config.toml
experts_per_token = 4
d_shared_expert = 0
tie_embeddings = false
grad_clip = 1.0
batch_tokens = [32768, 65536, 131072]
train_tokens = 312700000
Below are experts of layer 3 (counted from 0) of a mixture-of-experts language model. Rows are named router (the router's row for the expert) and show model dimensions 0-63. Each number is 128 + 24 x the weight over its row's rms, rounded and kept within 0 to 255. Numbers have three digits each.
After each expert's rows: "comes before" lists some tokens at least twice as common just after its tokens as in all text. This comes from a sample of Wikipedia text that the model never trained on. Tokens count by the router's weight.

# expert 26
router:174135152176147150180180129115137112121106154173114164139125136160069114159102131103117163134091127115098124137148157079103109105141161100125127117116140137100092112125130181126123148121129122
comes before: " |", "1", "2", "0", "3", "6"

# expert 13
router:152110127110159154187189116104144117145122118145116090147090115134104095097096170166133127142128160099155134178112126088141111129125104158135097136127081156135114132134095111125158139107139119
comes before: "-", "|", "\n", "==", "The", "==="

# expert 21
router:075146135128144116112146100142106111143121130130137104109145167091128122085147121113105150106151130130092119095121158120174154121118096140136053156110129127109146145167051127162136157125128128
comes before: " |", " (", ":", ")", ";", " States"

# expert 22
router:104155152134140119084125090105076108175122100076128101082129137086161130172169150098139152137128184121112149080112096127147115131140144157169121132108122116132145151140070117091101138151142111
comes before: ",", " and", " of", " (", "\"", "'s"

# expert 1
router:109066137085132133101131152149180146137152131116100124122083119136115156143124122134128166128113157120133156117103157138108109113149139159127132152117143135110130120126154113132124117164126126
comes before: " |", ".", "–", ",", ")", "°"

# expert 12
router:174105153090107143096157120121118191121127141083127121155155128150101147171141142118097098099126088119140101092119135082103097130143126134148143147121121168172117111130121143145129157171101134
comes before: " a", " the", " be", " not", " also", " an"

# expert 2
router:124151054136150104102101152132127147079106117124143148139129131107119132141139144103100143144101173131137105091122138114091126138142099129159128154154127136131135129070163095120160131155095121
comes before: " the", " was", " a", " is", " he", " been"

# expert 29
router:152137185128128144124145126145109148133131194123085122137102136115160120119139132122090161101162109159147093128139142159116135120145145150140103153128120137108146163112113129121130118137150165
comes before: ":", " |", ")", "–", " (", "°"

# expert 4
router:127129079120144167113136146131083103141118101119108125095159112122120161172169148125086140142136163135128095121138115120176123138110165165135135111128105124152167134087097096125063134107113078
comes before: " of", ",", ".", " in", " and", " for"

# expert 24
router:084120141151130124140128135143168105136148089127137121154111143146133113146106070136146053113143085110117089120102090086102120158121109122109152097172115122112124113085187133152144112111133111
comes before: "\n", " The", " and", " He", " In", " It"

# expert 6
router:135125150150105144100166112136125112123112112161115148113160134115162135155135186163148149162161152112087124107112105092126128140091087145148145173115154113079148122146110149121170150195137122
comes before: " |", " (", "5", "8", "7", "9"

# expert 8
router:168144048069128117179138147174151125125137117126109162118172131156116085131142135157113135113086143114130171137147111090159157133112108144120123167147125100107111115157091143153137132107149143
comes before: "\n", "See", "History", "Career", " See", "Early"

# expert 9
router:113145130148136137107124125160090200123131135127095139117149131118136120131120125170101115141121105112144084177122139101111115128146114131088108093146083123130175120142098089091100118089102099
comes before: " ", "\n", " 0", " 1", " 2", " 3"

# expert 25
router:093126103112130105137125149120164101158126103141134173158093116140098114148094101171146187143098151130137132109109144092147144121140121142155125109166169123097066117121143166126136145160109145
comes before: " |", ",", ".", ")", "–", "%"

# expert 0
router:106148120145124138151112179089113133116127139162122131148120150147127116090143176103121132123135132120142132128128131119126137131125139099137138150093165150115096120161161124139127132162149124
comes before: " the", " a", " his", " first", " its", " their"

# expert 11
router:083136186150091171102146128172121133097141151131154139135125138131159168140116152140094102115180122120117152135117102108105112098112096133185147113134148136101152118146086126138132146145147153
comes before: "\n", " |", " (", " is", " ", " -"

# expert 5
router:120138127115116107135101153105123121097116159137153121098117104154082179083109124111137088108149142179136206120146099151098151141108199129069152111108109139120136140164147107118123133113160190
comes before: " of", " to", " in", " for", " by", " that"

# expert 20
router:164134142123161112119100100092125147127117133120154121089100098140109174133101093108120089130187117139133145155142091151153134098134147104062160146132127109130109121151167089156139087121144117
comes before: " to", " by", " in", " the", " on", " a"

# expert 19
router:084081112120130139133125169115097110121173096137116135128127100140118132159133106079148149137110112121132114101143130087170142144114129147144118119114147135111170125097114133106099139097118096
comes before: ",", ".", " of", " and", " in", "'s"